Below are experts of layer 9 (counted from 0) of a mixture-of-experts language model. Rows are named router (the router's row for the expert), down (a neuron's output weights, with its number) and show model dimensions 0-191. Each number is 500 + 25 x the weight over its row's rms, rounded and kept within 0 to 999. Numbers have three digits each.
After each expert's rows: "raises" lists some tokens whose logits its average output raises strongly, later layers aside. This comes from a sample of Wikipedia text that the model never trained on.

# expert 17
router:523505489508495499520501503525505536517452533491511444488528496487497505505550536537544455536539510508481530486502477476477480560501494486528443532436481513553530471517510543513496506504497561531546506557494508511475533531492504471501509514484493489499509506478483492480558506457457487506510502441477522468521482550495543474526523493534481520499511493525493503481475466510467494516487483496486469517504507480543491496529503516474517532529496535539445523533514482496485557475498493494500515487473521519491499508523475514473490508491462497493489457526492485478509503481499492490
down0:482497507510516455492544494546550503477552507489528486524543502484494463496504464456537518469510497481490506487493502509523487523484481496534536510468511473524440547475471500499531522500487463473466556494511489502498508535496516507512494507490449508521486463519547438501528534505441496511502523486480539501509467458491534484520509497485497541497526508517501470494502476474474538535518502497476508497473541483473544515525495472544508485486519461513489534444493469502499502479526473499559477507525472504508521481519501460509488496507473517452537521513504504523529539495516497459
down1:498473484495486488490485544499511545492503526487531527477523507503493477485506492467518504529502525496482493505495509549504523480510490526499540509489513495512509491489512477532496508482537509530516505458461521464472487474539491513499488513514516477492494518500504482509501465467473483500492501494449515561489546504530523462497465484513487487489455544521518466530487470495469488474546496484489483424493489533481515534429530478478460530454525530475486507541475490493508533529504530463540491475470533496491565509497453514545484512553490445493493484532501546531524499493511512514
down2:528527518504540544547487513473521507469519476516499478486561475467501469535507470494504495492505455456521501540529463516509519477522476532510505519540517524520509505513507510493533539457490509507445496479473495527472539487477478504440530499496487517506513524484529475498477487543477479457513489497462494524511538480495520510498493496463500494480531549479464528507540501473520526466523497487487493522464522471478486486470490496486493513526449492495542458493529464480491475487497495486518495463511487504543487507534486531510466477503476502530445497466508503447447494523470496555
down3:539511517485476442492468502507489516484468488557506478529496518470537486450531485459543532513517458504506459487511515523475522487470515484501568527539481519474521464504530540465493467507461515494529482468494442497508492514511503472521487493482453435523472490452509524488541492498472479504495492509477512511487482509524493491512529468477512527501461498455465506501484512514492447503499492469478517498503496511546542529518492498517566484480534513516541508485516500456514517519487527517524496506528501488488509527525517476503502466479507462459467512528483520504525479506454495489
down4:489559510539521505489536580469544458525511544541484508512499533507502506523474477492484518497515492510493482501502532491535520493524502514503500450513517468477519488456539536481502455530480521499461527506510496541504480484484499523511491562507515476473481540480486515492449483485541485526491464522489492481452462531490458496508481524477484487483471487537446516481490456485515471456485520474494525496475518444509494494517490529486520483477488516551475500482468479489515507534473476476532502501548487524507498489491513477501458497469529485512535485453501475488526510493488525508
raises: ",", " and", " with", ".", "-", " to"

# expert 7
router:502479482536526517509479487511487512512499497465479515563490504526496510522456502537524478498493501528504507495471486522457484515502525466508444511470503514530455453506499508512542517489447538522517497492531500505522535490506485516519500507503503493565539507465463512474522523450482456521502516494489513526533478498535502453501559486528489467480542460506537481478498569460486488490499502523482469503542509534500516476487497545482482487464494501522503480503525503544490480516491494514523516523517522475477522496543454495472484473501501512476553469493519531491513480431489516472
down0:508530440514532459513462445448513487527516491534472503492478507502450487503476517548496516523522476465499486497525533492487518497493561469527485508503478491497530467553509449519505476492527514531520525494521478494519465515481507502486485484480489514494477494499503513495458518560487552481503547497524487499484556478465502486507503509496489467493512535453489469535507488493485571466487519484504482484466528499505476520480522480526518501473462506487511466483458507476457435504510457523516511510503504469548542504480466482495498476510493484491523514505536518500527458518504485511
down1:512462492428448464458531526510480476530451494497494491532525494508516504518440501551504485512528499476493485567497515535487493461498526488452502514483490463508517497494539506484522495524535468511525496493479464484497507446517512462462499533481486494495479491485523485485518529537474443479505506524524477509469501492515533511475512477478504568474500530542477483467492493454526483504521504506510517533517521524473518538479520509495515498535478501478525503539476498478550475512504463472498518526535509507575480492480476526502519477527505486476487493508468496516499481494510499541
down2:546457472470489483475471522511542501502480481484473478478508493502460516516543491506492518497566494567474503493484503474490486521504463532534498510482529519471534470499496528510498473470479464477490492513494518464575440517469526488547551478525482511526472477467484522455475469528500514535505464479539469500536492506505520473527497491511497512503498486504458512518517504520457497471537512507505494506521544497519477536507501513513505465543540532508494504487482495477519485502483518480494477476500528520539510524506524526524501505457561504546489494551500531506515533494504465498
down3:554489491485571510507470545465521519452500481492515512483473482511510521493501508510485479482497492452539454465521525495539495543494509480512462503521461453541452529504523545497512485483482525475476540479485496464469496472458499490470498520510489473549514530546481521544513516511498486516475478508496497524521464491474469526554461508492478519481508490509512471524486556523491458498535468493515546536491510490483498477525481527493483518488505520502517535443518503480484534509516490492538504510511532491458522532481473487451484492493484482458481498485522530485526497488516479490
down4:480503523494518510536484504488457513501491495485505491531520458481522521484527490496521527516467491500498579499464480504516474479453495457485532460464530511501514498482542485513506505487534428498519521557540557551515473475519510538496515508483494490489472512552483487504439510487463501525496479494517543485509468483467489535470443518461551505503505493506472459528515511488525540535512472513471499501493503498486506487497514508496511525509496455484503464478507502521477509486496487494517492509469481499496496486469479500547515485549531561510490502458498531496448483471519494523
raises: "\".", "\"", "\".\n\n", "\",", "ia", "'"

# expert 29
router:507489486510498527517490456529497561518498519519490506511511496494516514511487524496534509494548524496492501498484526482469467520494497515509482510432476509515494473514495489548521501474508515507511518515512475521466527465506501498493489461537494475496530482414481504510534535492453488507483513457510518505501509508509544518490562474535468489516515501530527482446522490483520522521480493448470476483549531465521502467525511497479539492504469476536527527502466492500495527535509510519434544515511523500490548505517443512507456519521471518499528501533527528469550478514524508494
down3:521515505473513504506492496519484565513549509507537483518524492492527521490452502518505476489502486467504508502484530477476484550500488476496497467500490512479525486530512507483476495496518513478519518503517502510514492491538482523476496514465511491486524494519538474518528510487483502545483484482510535500468507500508521490534505494481536519532491501508470532493533436530527535503453494459479534499520499457471554497489516490505508530494487489536536469534471562455504468501498518512552532498474463513549572519483512505485467466464515562509518544549481464517488507523481500445
down4:524471528492516460511482522497516480466502488527506500479540468534500554488507532514538507495503489494496501509502547514493516486486491478499484506531508508524511548523489515534530438483512506518472468495467497491540483534464515455532563517493483539500504509445477496460466470466548483511533512512495527519460499460533443499544470462517490530518507506491488504515505523491532508477510480490486513506559482522488430465501490491491518529478506488493492453509454517493496524480521498501515536506479501531507469495469537503511453519532499529520464501531530472528465530509489478530
down5:517499494526492512489531509521461523445527492513522530490454489529486495514477511469473523473485502508486495512489521496487474515491515428435500508520506508532497486528470456535503502484488520486483497525487499512505535524488500484479519451509503516533548460513525540493531520538550474502503499489485526519559510481484467499511517508462524494473502502492485497511455493496504500504546480487553504501479479497490535470487468483529491563479490483512475500490451459503513476469511459494500499527485487537542508513526482468514513445523505465536507520445476531508541466503455478455
down6:470487471476498492479531552462461492505477517465539504457512518569516475521516524484497506505478503521487478514495489545516522493480493513510479527496504507457504477473508492494524469530528524490528508548475502490523492494526513515517482512556525510494498475483474500508492520481493487486545494509522457487521486530531499479527481500556513519504457487487523493539472568511471474483515487483508532487456495515452525507509505464492525484428524527493530481523463515482522518533518488538524462511466550512514515433473511482500508479493485508494531502498537477480475534474519530550
down7:518496483516514483471528496500499540493489505506459511532488529529521490526498517500513499495477509558511450514476508486527459535517522499570524525504529509512519497495533504468487490488478530530452512489508531473544497518551514481521507527475474541527486479502525504456498498499489507515489507537517518537511522505487508543518470515452464497520496466525531533513516482537514489570528514520483500479525472511475514547479495527530517522512532484530459490483533501505566524498492462446522499504546491472528495533462513525475503496497490474489481548510492516511454481546511480536
raises: " R", " K", " F", " T", " P"

# expert 44
router:453470492500488496480488479527495509478502517513486509492522548461459525523494506533545490494523508521492505519501487525461498554527533441492495509462516519509502491499490519504521549510493550554518487507510509473531553538446522486503468496524536487478515510475492523541526535468467472529465561478481475525497491503527532492468535495556495472533509475473522505490501458480498501508495480481454474510501541486537484512513539534509530492497464492534511526491489503518525537506506498512538505498491492531461495492513490538475510524472500523474465485528521501478472502459547542520
down0:531494498526540478468509457492475534539475481472487488483484467493487495531466526461481478524489527528544529505504493531495492500477528489499511538510560512513491533473499507538471484488510494502450571507524492469490503519545520526498559539563470473494503521478522506484475478478490514550494500551504483484480448519490546506501507490510525466528485502508499535533482541535519490496489464533520501459464497496509528474516480494465497489475517466481483480498475498524500437476480541500524514529533481517511492524506489487493506537499496450525479476503474504517504504532511453505
down1:525500442496479499491492489482533455560475504454493450561523482527470547495479540541513530511512502483458526487515508493508503491513495472498514504508521497516460538532493526489486488466532489513535512482487517474551473518434509480476503496498518503476494485512518521492493493494533520527453501496526526497508530513482491515480475505533537532538458495505489493439484488512484510494472528479487531504519470539481497490495536502498538519497541499468561470463518557485496514488512466520479469500502471477514502481509536493535513470528492494526508534497552539538470506491507514466
down2:508462479475554507498473522468528507514499501523475540487512475473515522515477503491537465521498466507477467504520497485539504468491563459504497509523478452472475480482530494467480472510455476449502487467526502484534497486439483487494522508515520478456450483531559477497446497487505475498475533498514522500541490513499521502529523479535507429526487496542487491484503535488513516529487496518484507489493544543464486522465545507490537506508482475495454513468520506522511507496487514491483471514513464509509519489488530493510521484530498491486507555468455514468537526524491521483
down3:518496502491464498508464513510500524522477488521543463531535479504475517524444502477503479474473507495514466497520497496522479478507507518524502482531464513512499478475503476503509472476511474520532493539480540495496477529516530555547474505483518434427477516528503541474460487496497524497519503447480525524510496490492497496456499480492486520476456530538474531526497507493477492525530553499487468472468486530479459426476522478488498510477493458488514487520519532502478477480494506474539538505517525508496513496493516521515511531482519471560508429477505521483538499475508501498
down4:457522484523499477466519529530519518495531517515509492496533552458537507537527490507559512525532487516509506465492510455492532546558512524545461516524495501485516509503477504460499499511501504496544493439504507468516520501499514513514494529502521499442534502487518487460496508516478498483489501493538542523461534465532516481473473504519500479495557469497508458510523511478521539459487449501530499503519494499471491470501516511555508465457502515515507479492527516486522495488539493525561504497478480535494491488439514566506490503497485479479492500509472471490502492472503487542
raises: " in", " ", " to", " the", " early", " and"

# expert 57
router:499493494515496514509478452507505529510441460503488502530504510508517521489500499507543468484498486541485482530496520496514502504497510516493446522478505520520500473476455525525502537506490542525526476522511494472475509516488515500498463481542517485509481492429470500513529494491459464498476518470493489516540500510512526495520523470501485485514517459491537505497534467463534483488443481463497462548534477491506496471494463512479540535497451522539522474497470462551546523524497511526482529519500495527489552534516491512488413479492460489521497498525554529520500500498496498505
down3:480490504510455528515506482496471460462511500488516509551530478533521491479467462490454494534512460502536486503458519489486510491527548533517509427454514468490472474459515501475525528550487526513518515516529479535477492498490519507462500534483489494481529452516485456545501533506444511509478507483495516497466503452484473456516496510517460505467518527533497498491501514437520489483482503473483530471460542498446466457509513506489538484447501509526505524529512489485480501509492508509495489495501500526510483514474520515542495492548502486508469468511476474531509511489504502466
down4:505498477523472459429527511511481532472542508504503519486497498519499473501534524484506495499509524469513455528550466436519499512520523515530503529482494477491532531458490471531501487478478492458498512552493484528485576504504531447480534493483515520511529503532477488520471489470524504523500511517470520499486501497496510525496480481467501540545500506499461480508506500503512502507539483499513475470489529494484493449553508457468531513522496471505474537510497448509507531519470475516513513492538453526517539493543487493488458449489532518492469541456487489477532491508498486502
down5:572467515523491469538504519504496524514480482505544544520524494493519493549491507425499498451486529460478469464444526461501530506484504514484467544499498498508553496522510500530509516494498514490521528516494488494489499486501484495477486522493498497509494532478496477502489513551509525479493533528502533504533515519492456531518526573478508518488487504524504450491507493540510525510483509487501519504528481474556470485454504487473509495529521472559502522524468526483503507541533496471520515515525558479493557519484507498502498501465509498529452552491505486508496491517457514489
down6:533489479501545501507517525513434492487509503485493435513498505553496506495566527509497538517514507460482481512496501511505500470527515504534503476519524497530467514528466499517469526494502514494488510530494528465523499505488505504527496516540552512494511506586521518478523550463478509512492458508495495514479514555455453496524466499466555489514486489516476495501505537547488517521479531512498499518482527494525547538477555524516518534504505512479489459503488542474488513496486477493499529475479518481483472493499517495490541513537467505510483426487481466491468501493511478501
down7:512494543533495505451558514515506503502491488511499463499500561463563539507462518472495512516465516518501534508521490510460472482508475496474516477493523489489539470536506503492509515477485514482524441500500507493507531528513465473503481484519450501488540482559495480519478506524528455499549497490507463484440432502507499560485483460510507538485538522532466491478520490466531478488517474520532485494518482490470499469506505456561504478501498476518509481474505525535504491496515484502513471561496513486492504486487472485526483497486469546525496513502514502509533510517504535507
raises: " the", " H", "2", " R"

# expert 33
router:534507507511476518498471481511473533493480466486455453497509514473490476484528522545527501488506472566513512526501524516534501511504538459507479475444460496481525517442461507520493517502477542548549494482506471505471540510488521489493472499533506497470488520503476502518513509484481502521457484444493471518495478514551518508500533483525460488516487496510516486504517477436476517492489471471456463540513561472540487518513499537484539492521488486483517500518481494516511522493475515499498528484503503494477522509537493536494502484445503491490523483524518564485499472469484510554
down7:522505517502508496485500515483540528502546498505475457508536475492485487497456531469529483481534411460475509514465518537508505468480471496511519503522542502518530469508511508486482497514489492504514487501492484460518499489477499510511501503548523489525502503495514495491518473516465499499491496476500464560534454565501503498444454490496511515487500503450500524493486493511496496567533475469525448552510506540506540473489508491498477539499505484514488507463492491534497513496511487490501494527473502472514481518454514479504473489508509470470471445507472485496530522535480481585
down8:486513509504558559505464530490487508481536508477544517433523509460490474483499516490495519498472513581505527512512477485515512484491443515486537484465497519514520505470488473508453472514477500546512456476504518490533493499446552459523504505497471495500515499503528492487444445481522475489491501495488457508516470527476489463486480532509539498536496504507475526525499508552512526514483522517471507506457530520526485536506504482513469502510518531475504483520500517528475544517493507503490501455481499475552520496539493482536486491481520469538517487524514460500501526494527522512
down9:480525491459517522511533522561482497476501535478520516507495544445487513490505476510533540516549487464502527533486526458486493529507499519487465506509471513499549474513508528499529524526514517491518485524509460542489533497465529526511514500513521460451515462531492476470500484508509504518461531495518482434483533509470491502519486527503463530518524466480467487507496510533504487518484460520492465488565532515528473481495504505536499498523516528509490505474549503504523520527522519523508507514562505517511514462516473503494460490517529513497495552477517499534524481508476496429
down10:494485491464500535506489462469472490491512489530511517539504491467499505483514445451524523563470484537522517480544511520505494483491509520494496469509444513486488487511472522525520529480558495501552470491502539526469510537511465503494498530514473507497535495513465470475505491472506525512497513483510548519510516512513516485462479504517501500541468541523535466472499528474533515493490480434514505519529509456477497517487556525524447505496456507489489512500482533518466495451459488525498491505507474464481526499536458479461523463475482496512534514488528514497472522544497486522
down11:469485526511494470468485499514519471463539491486477534492524506517468478514462508464481486486519503513504536514509490498477488445482477484518523509508520470499494522571505521530483525495523502502475543541454477506504487496527457506497564515524498558556511485517527477499526484490503542464466475505466531484559514463530458471506516466463522448503482476526517497546506496483507470498447512520485523539478502490484468494508477483519505481507509497513519506509495534481460483515480496515497531505480472494509501546476520489514549515443515491517485531475504504560509538490527494503
raises: " and", " ", ","

# expert 10
router:501461511531499503496482501510479522480483483504485449506479547501484459493501531489544435548516498539498475520490540509490498482490505490485493530474529500516518472508477560547484508510473525496556499538511524464469502484466525491530486514515517474531494464479472477486532549459492475494486518484487480490519494487534520488565551483522484496482549481523490490483499468511503489512497480498444498518561492449504499541493449507490484512506471473504498449507470468510517520531487487495496553505472513523536504469504474509496479469498493507508508512530537503453538490476509541506
down0:472482523498489514498484517466513464465521531510523498502519481508501492521506455494517479493486495551495508493524481508494488501565512479519487478528561560489471495481525481473532494537476525499480533464515428434490471523452489485489504477514474533497528532452474523533521507500477499514479501495498511506456517494521492517524510459509498469468498506508492491541458522461522503527520505479527479488510483528483508475469499505456492538487509527516499523489533467489481492523481526473499531499495511508466475511481523506452480490510565466522498537493525529511503514433493440472
down1:544514518486457490488489531485455493456506537519488520481517494511477533519536495502446471514483527464542494493501508442530491493483490508460496465489496473503487499509488524534468508462517512510464525523494478470458516510499506490527517542474450496489533520517514485495480471539527520480519486560498489489521440484468509485507518508533513490517509471491482485514467503525529475480571516476482468493501472483540490472484493500534551492546497488453521503520529535474478461503516475517511487484495520528549513497511483547542477523532538490506543463520482486501501469495514536488
down2:529530501479501535459517511492517501458494493486470492483507448545485512516543496494469490524505469534511559514511482504485497488500493488500484528502486511531520512494489496535540543530485507520493567500494499524478503463512515524490522485520528504471456537483524466519500556544505514475468498467527456529502541494470467464531494480532525503480511487508496479522518486500460504511495505501531480523495501469450492509528485529509488506493488465458499546518517459479538517506524458579503507535506508503507484526551506480503489459528483484522487561517469475488483507494482545460
down3:573463499509505484479509483471541482483497519523535509495534516498485526485507489489524489514502511451533502506483455496488490488503482516483528547513500463471481478482507522551464528523490510551489534459518486454524508489519487545472536473483501519519449470523485473493475498465494496501498500475434510504537478529487530539513485534530472547464459499515477466520467526502533460511497486486485506476520515504474537505494489482464489520537503477453491478506481474521488473468491519510501497519535493441465494504540489489491496485497488463454506560507490482545495493503496456496
down4:502495503508483498453492464544490484531505494498498503438485514519555516559510454475507520480514505464484474547572494485529487529511521503518497516499471526526493530518538483517518477521508521511470557511507460485523531515533551491489509501472525536466497498463516517520529483514454468538517549494529491527495502475494473496487513466511542540497496526500505521477519491530527482481485495494516529513493549491498523498528535523536550499485446508501496477492466541521499506496482477546492504518530489504498483517517515427504469470523489497483507554478512512489473482511498493533
raises: " ", " and", " which"

# expert 50
router:500475498483454531490511485530462490448503508505475490532482507500497493518470521495473472528503499529511532543468518500542492518503511514520494504463469492513490499537464490518492512446479559505497474541502500509513504518478503475495496472526525510496488514467506523483497534444433465515466526441437453511505528497495534507479512478477461535468518477566512475466480492492500491482486521505483448483515491478497485444503508522462541478475464477512517522491491517525520510517499505490518568495497521520499505489522461498480484527468500506541485450526511523465489470494476490474
down4:488515494528485519493511518523491499515480485538547496512512474472507498489480525492497482474522511534523544497479496494501508518462491526442493487545490519481519444473478561506521494547513484484536542567468523506499518521508500443494492473493474488519493517494493457509532511495426458511474511479467486542512498485513536496545501505524499513499471501514456488437543521524478494540457503534484488517512531494503510484492531500458507492492512486544539490462466535489489478497474513493501515539513503512542514539504470488530462476506528464504469482494498476496536480480546479488
down5:537530511506509497470546504502473506475499537461520495521453484502494473441514501480435524513474556494529516449494487505519484509538513486499519509498496466463538487520487466476503514500527502520478497497479456501492503527466463483474478454497520517478488535503499474495497549514453491502469526502475456549518498506525520517521507521475522497468503473527495509503509504495487495444515561496533506481424474488514476454475503476485497506505493486461492504544513520497493488496487514523510460520506528562503477472466533499510528526520459499468487547509503531526507473466521518478
down6:511521430544529512488525505504484495465545508531510525588502552528475481485515498520494562468539521561508514456518490471494511463466486496501511518479526546467464562488496454479467498499467504489520499543502484514461471491496504511495497491518498493495498505506504528477508524506496504500493536505482470501511471489558469510548478534467480514524491517472494515542543506471531474482498509563498488465510529493490485478511531512528519503515479525457455480500502474503519537528474458476506515517483498540512493520516503512498483483531482508508520484488515495488501500504512462533
down7:521529485496486536537503487480499462507539492505504500528467469523484475508540427544527511486531531494503528528448490523516501526493446489490529450515510478452480485467491537528458498483490495513508505530471459506514507531552453528500535482505542489499529536474500494490455520483499510485482485488522515530541531490519502544499508512484458517499544507505504442454474495524481498512540493487500532464505528504503522479482466503498478510484493504476520495530522499538490456518516464495534472509502513498540527510490499500488526512506474489526459480549465463469516486456526491514
down8:470496478450441536511487496499483471489492533476518498540476474507467509492540495534507516528509513578499492480487501513531459451440448543520498491502506488415487526510494475525501502524499514535497522509477544493524540481494505512456517525479481513520512480495500462477485488529448550498512518462446509504481483498523447511457474479469508477509512487492499514507505470504504516533503487495502484474514466493548500474563536501494454511520496480502513483538495508459536490502490509473545475520501528534499530504479511481515503504478491495517531538498488496502492495511468506489
raises: "O", "1", "T", "S", "M", "H"

# expert 21
router:508502505532504554518507483502483533512470508480473474518536539480490504491541475514532484498518482510512469512511498508480482523495542496513483518486485549554495496507496525537510488490491499510541513505492534501469520492467547449517472529514531488524482523489463494473521504491499473500474523478522517461465480508545545473541525473507483474506510463525472477482488514487491499509487477473487500511526477459534480485512555550488533482531476500500530471511490514565517561476481512541478521470477507537509528485530497507472483462495499502507510427555550474461503503503542506506
down0:517536499504472447467511513555533519500550497506498537533491535506496504471521483494468502499481500468485500528474484493498530538540500511481526518470508479495481541503525547483496465538459522494484475504460448483507520520508477469497479484469523509521507472486507513475494475547481531477495471479492487497512502523516531454488489494466504491479480466537484512510465530511528541523516497513460484487543553545471475500525476455484510452496519496478532473477522478464477500511484471467504516501481517536520530520547501487524551465444481489481490474489551512483477530524474509483
down1:478513478494507505496539468457483514492475496484538523470513477533504458536475487501489473455514526534528517511513489493506525516538509462515528513492494493557493516489487531504532502500502461509517468530513480510463466513541496519488464502478492486475562499534490493510498516498493487536468489514538496481470485526526514532529466470486447523479480546496504518510470468533498512523499520480499531537475489455507452554509529541516461502530519496524535523535499529521507436496472459471489556506494504509474487486512554495488492468469485440500511519501449476521479511516497501496
down2:514508544556478537455475487494483478505504516472571494446506524501530516546494503537479503539475464454493491507534481469513496547492487505535500477516498489517538465495523477525532458491542461504504530514485500493511508519460516523550508510511515444523497530525514480516476468505513475496478527525496500493494526479481497491507535475475486477499502532511525480512470461559503456489463492475518480495549503506501529504500526520492528519492477476452468555488502502528497513489493488465502468490498496524560499502487506462520478528520502460498548497505478501485503472505512566487
down3:526511523476479534485520547516518528496531486481493508502553484494506510427502503492478541535496489485519509519515513513496488479537484470521508489495497484512506479484496471506486553484532475499521429515461493535486473535471515530491495500499514507493484488498471420522511481482488495519523550564462469492492487536505493498522506460524488483549530529487496496499500503512469490492517485500505490524525526501494537453504474509532492510551529503527514493513535469494505474528507540530518494528496502543562547481497508503496518476503446486479498481466490460491509507520550565513
down4:499474493524492464523505489520501482494457509517506518453491459413538497485484491497516494509513498453516510513470530533518532502459491519539515508494491501495494486512565516540477455502502473500477500493538475450455516486463509457526486494499475535470547497493489487514499514507536479512485505438498508467534510527548503500471514472531500458489476492487517527539518491550531504479512547500508488454519488541460493496529498477438491492499474517502524499453507534520505467506512525524488537536499512500488490537496508484531469522509529530492486537499544487527509499532516522505
raises: " and", ",", " in", " with", " -", " at"

# expert 26
router:538484522524491513501507482545485524515431488534451487494514511494512512477497529508553477468514516540479507496466487493506476499506517459497511501473531518512471480495456499551527491498497563509517487520544452508497512488449509491523453507514527489503517495491452536512496515451441442520476544481513467514505482525527531495520529499485473510526478458527532503477487468486455498468485479496457462531522513499526510499537467555478531505496506532514520499519498492523514537486499509489494519506473512533510564526507474490457490490492525489497500500526507519486500460480533512520
down3:567485492555493479527500510518529539498531515484504528602524523518479494524506516496462503476480477509538517527542515507512546509467499527483458531509507493497495517478521529516511524468479488475530479463487512511495484508509533507580500504514503541469481505467514472481483530505501489492486512472505505531492453505493507510463480501513518516523492503480481514493489459499484494477533458497501494512447509495509462513506491483517519528471521487445491466486509493506519521514511486504540499507547529503493508546479510466469514463495517515524503404492474461502504533474510478487
down4:443537502491488472513505551534479467504528472481473536527492532509517525483537529469453475475504530513535521454549497521474499496496525500486474493488484514485524475471531509485484507501503479496465521459520524480510459524460489486492524500548504543510520542513508500491503441508495508524479489512525517495516488452490494483469438471477495519499538525536525476413536507465508522485492481490507507492481522499518504489461544480491502521493482502488505517504496492467463484462500495519551523529474474544473501505490507550502506450525502457503492478531495506496497498488519539459
down5:478522492480481489551537502511465475511517466462515507561474502524536501502533513521493471486468502539498483464485508521511504441494534504520505468486534459477494512504497496491525515495463503469450509486447524474541500494491476488495477500552493544518503486506537565487489511531480473492518516442522471492501511515487481525551475495480470498508504526506504485509471515492497479509489518517515503512486521511532541507476568466501483530516456472515492484522507525501503477464513468519466507469486487502541492518525491491507481521487542516522472443445501487537501514511549487440
down6:475510493477452510515488491489538490492513485531549439475496516531533492496508510483522532459531500511441480482473478468554519453496472490490475528512486494528516505486475533536501518503484479553495485473445505518530553494467478510492513483530521525458503538513517491441518465490476500524484481482498510505465516452525493503511450505514514521517505473462515469532497522484519465557465517498475510511509544458521508508483485504530481534504495475508485502459499491430497504477500507529457538493522503469504475486502481486535512519493531546529508543484498477494499514500506493523
down7:496540500512480483455495464501507500459490481480505438555478557473522510484488507496516489489545488521534460528481493535482464499465509506481481511483483539501480483454506472482519502476535476517515438536496469509499509513452520495508500475482462473540503482526528537460485509494494504514485491476498505464537524506514522546504478491539460486514517519510509516518481547446509515548481545498500512507504492482549474518497472500520503495507491468546520477489465506470462440487478506490510544441476468496503497496463477464485470522513488520470517536484494504482516494499499463485
raises: " the", " a", " an", " "

# expert 60
router:475489509512493551501495477521486514516479523519474485490524534505491506503512472521544449520482500517501465519508504505475465530495515457512471547479485503537513480527478518532477503508466520516541502527492537518472502530473527461475484519514530466497497529513483502512511544468456449563475554462485480496501525518525546484510524492488476476505522461516508490507518493499483490499452482460469491504526536489538498503544521529505556512491494543492502503528474527554509551488502502518494550493513501545497520479531471511466473442474503485498511502532537511458504477471523518497
down7:492517479529520529496523460476488487528476469533480554525524518499486479477481504489519499498508513478445497443499452499488492498475508522509486528500497521537504505510528528496506531544480490506542443478524475467488511480487490550500463515522500494474454489501455511472492502483505505512545533475534517503479471488489522509552492505465505521497485525492503497477526489499458485530522542504462462509558478532545536500498452501525521501443516507464509476526453488503514539490461470457501479510496475485521486480462518492483453499480523491492482505483477490468455500482457516545
down8:531499544491465520533552485478496506479537535494547521506497517520492516491545497503492490488516501490508488473511478526491522539552474525500475502453505511483526451524467501546509506504495518474462485479461487529527473440493503508492500504506514487455561513510496496497530473472525506521495541486497488493517493476470505447477542526493497500492529513481476536482463482480530459511517492462489488488455438517529500513523481494484446508530471464499550505505502460476502543511483472528474474496515551451538505475479494519500528503502481504498470522493555511513530529492490502461
down9:485516476509515477487506500519494513461468507444488489481495511489520492515518484463555496484506483519521491481475480516499487495472515481501505486520475499488486495486484485494475495508486529502515497526526503465537495483447517480504482514490515501497500461466548517503520497491470546512510475530551481509460552546532491496523469447481490491423492519502529508507488463446558466521459498508468519449453494477479499556463499467508488527522457478479475512490514445522460485496476472504499494456511475499520468512484480501506557520533519499490494491477448517534533465511530513488
down10:484517526493538518442474446515511457472534492534520476491452526491470480522478481536474507510461517516473492515515498529489501477462516487520475483543578475512483485474511508512507490570521488500481485548546499518505501515500461458463522505517507522530473513517536448499453478518475565474487475467507491495515471539461474506510489538483473477544499496483534525514507490498483518528535515491530459518509501496488490493512486484518494499505511520484535479526532495509528529483490512523508480534481478527519512516469468453478464499463518491485478499501492510509479530546492518483
down11:482565482501517464440513470489477494510487501515457446520513493487542524502490488435525460502503504514450432488535486529534484485486480488535465494515454526488504503483538521489485492485500516536459503468480459539497532516534507538516499528475542501488479528497524499507531482508483461478504483502517496503521487504529492533479487505528519521514476513479464511524542491511476507538470501511495535557539490531533466503512502496522479512549478522522510471513467490476486508472442496529501456487489472525501452538506551518482516506519512510519523508479517526486496517498506480504
raises: ",", ";", " and", " of", ".", " in"

# expert 22
router:530482489488460524506467468497483500509456498517485491494504503478517518500531493545551496530509476595477490525522504508476495501473536457519481488456481514501509501456463544522513535491472527535519507513508505514493490507476524490505480509525526476495506528497439517518533511456494496532487521427492471532514469510527510512513497468532499500503507475496540508495517522465492479530485496466461481514513552486537522512503505549488544518512518523505507514496467471539543520490467526522491524493504509529445536467521501497485466496470497510524486486528549544478469475499522491516
down7:495497493467538508532509476491509487525487504506530525451508472491486477513513502515523518510519549492468511486467516513494495489488452513509458496523515497489494527498499510500497481524488511524493507497562510496526502519547499535506466456497486534476496491452421504525463444493511477522507482460528525497498491496504541494478475510509460467424520472496499516491521505527492486529548476554481490492505486437492489508471477482483533528554474512477467518500524474504497497509515451483486485473474494483498515487503492490524483515442496482526519577488517481494456468535480470477
down8:506533536502489471515519512517512461474534523526508492451547498471451481516521445486506518484484496526497528472536514476549502489487527494516472469493520504519503470497535466527479487498492500529491547538523478515482494479571489497484498480492541520460480548511516492544477478492468496530506525489489538507513494455504515462489496492555528467488506516451517465483493495492491511509485443508508553464497492517501467531506473472505470510492469488517530467500505484466534479513467464503487496498457544503509468528505493522544481511526472504476486534536456488463536503519530523496
down9:469485500511488480478477508521517480477528500525482500509440479471490453480483476560469539536479520464534551494514503491547548503504528484489480500509578470470505496495542483483533508521483505448543515501526521494490509504462535497538499515499469512487496521555534476495491523525464548535542487490481498490494542480510521508495483490473505490497491510474517493499518562512522495519501525446507475501518481537507478505485513479470488478498499475520484505506467500530485490549533479495529529487479469451500472501544480460506513503477449525486492467512522465501480496536479510527
down10:504505453525477502461457526519488518514497522506512517526505526517513474454482486506538520497517517486491466517488551449470504506466508448501481503490513471493482501525498515508477495496540491458523509473442501471446500506496536481488492527509500496509543465510481531462474510504474459507493547492462489507528516467523508527457517496509458519564491506508439485514486417549517519495496484525543506506515499467498533472477486557522474516505485485569497505510473499522510498479524515513478497482494525506495542479500504501506516486481483510508469473497524507513491505487428467502
down11:529489500478518523410519508535501504523513481539489514461502498454469488476511518499511508522471515498454555479475514510447536496526498523481531456478459521524471520506514485445508494482492514531498487511502548500469515483449476490493488520516512492458530491464484491484523497495521480468493477469496528482510527496514483503509493501506531520517538496512479517534510459502528516493507519487518461518525526491521482468480538475537498499528453504504513464531492542536437551544533514482496519447501465502458526508518518518484469490514481511511477525507485471522514498547464492504
raises: " and", " ", " m", " c", " b", " C"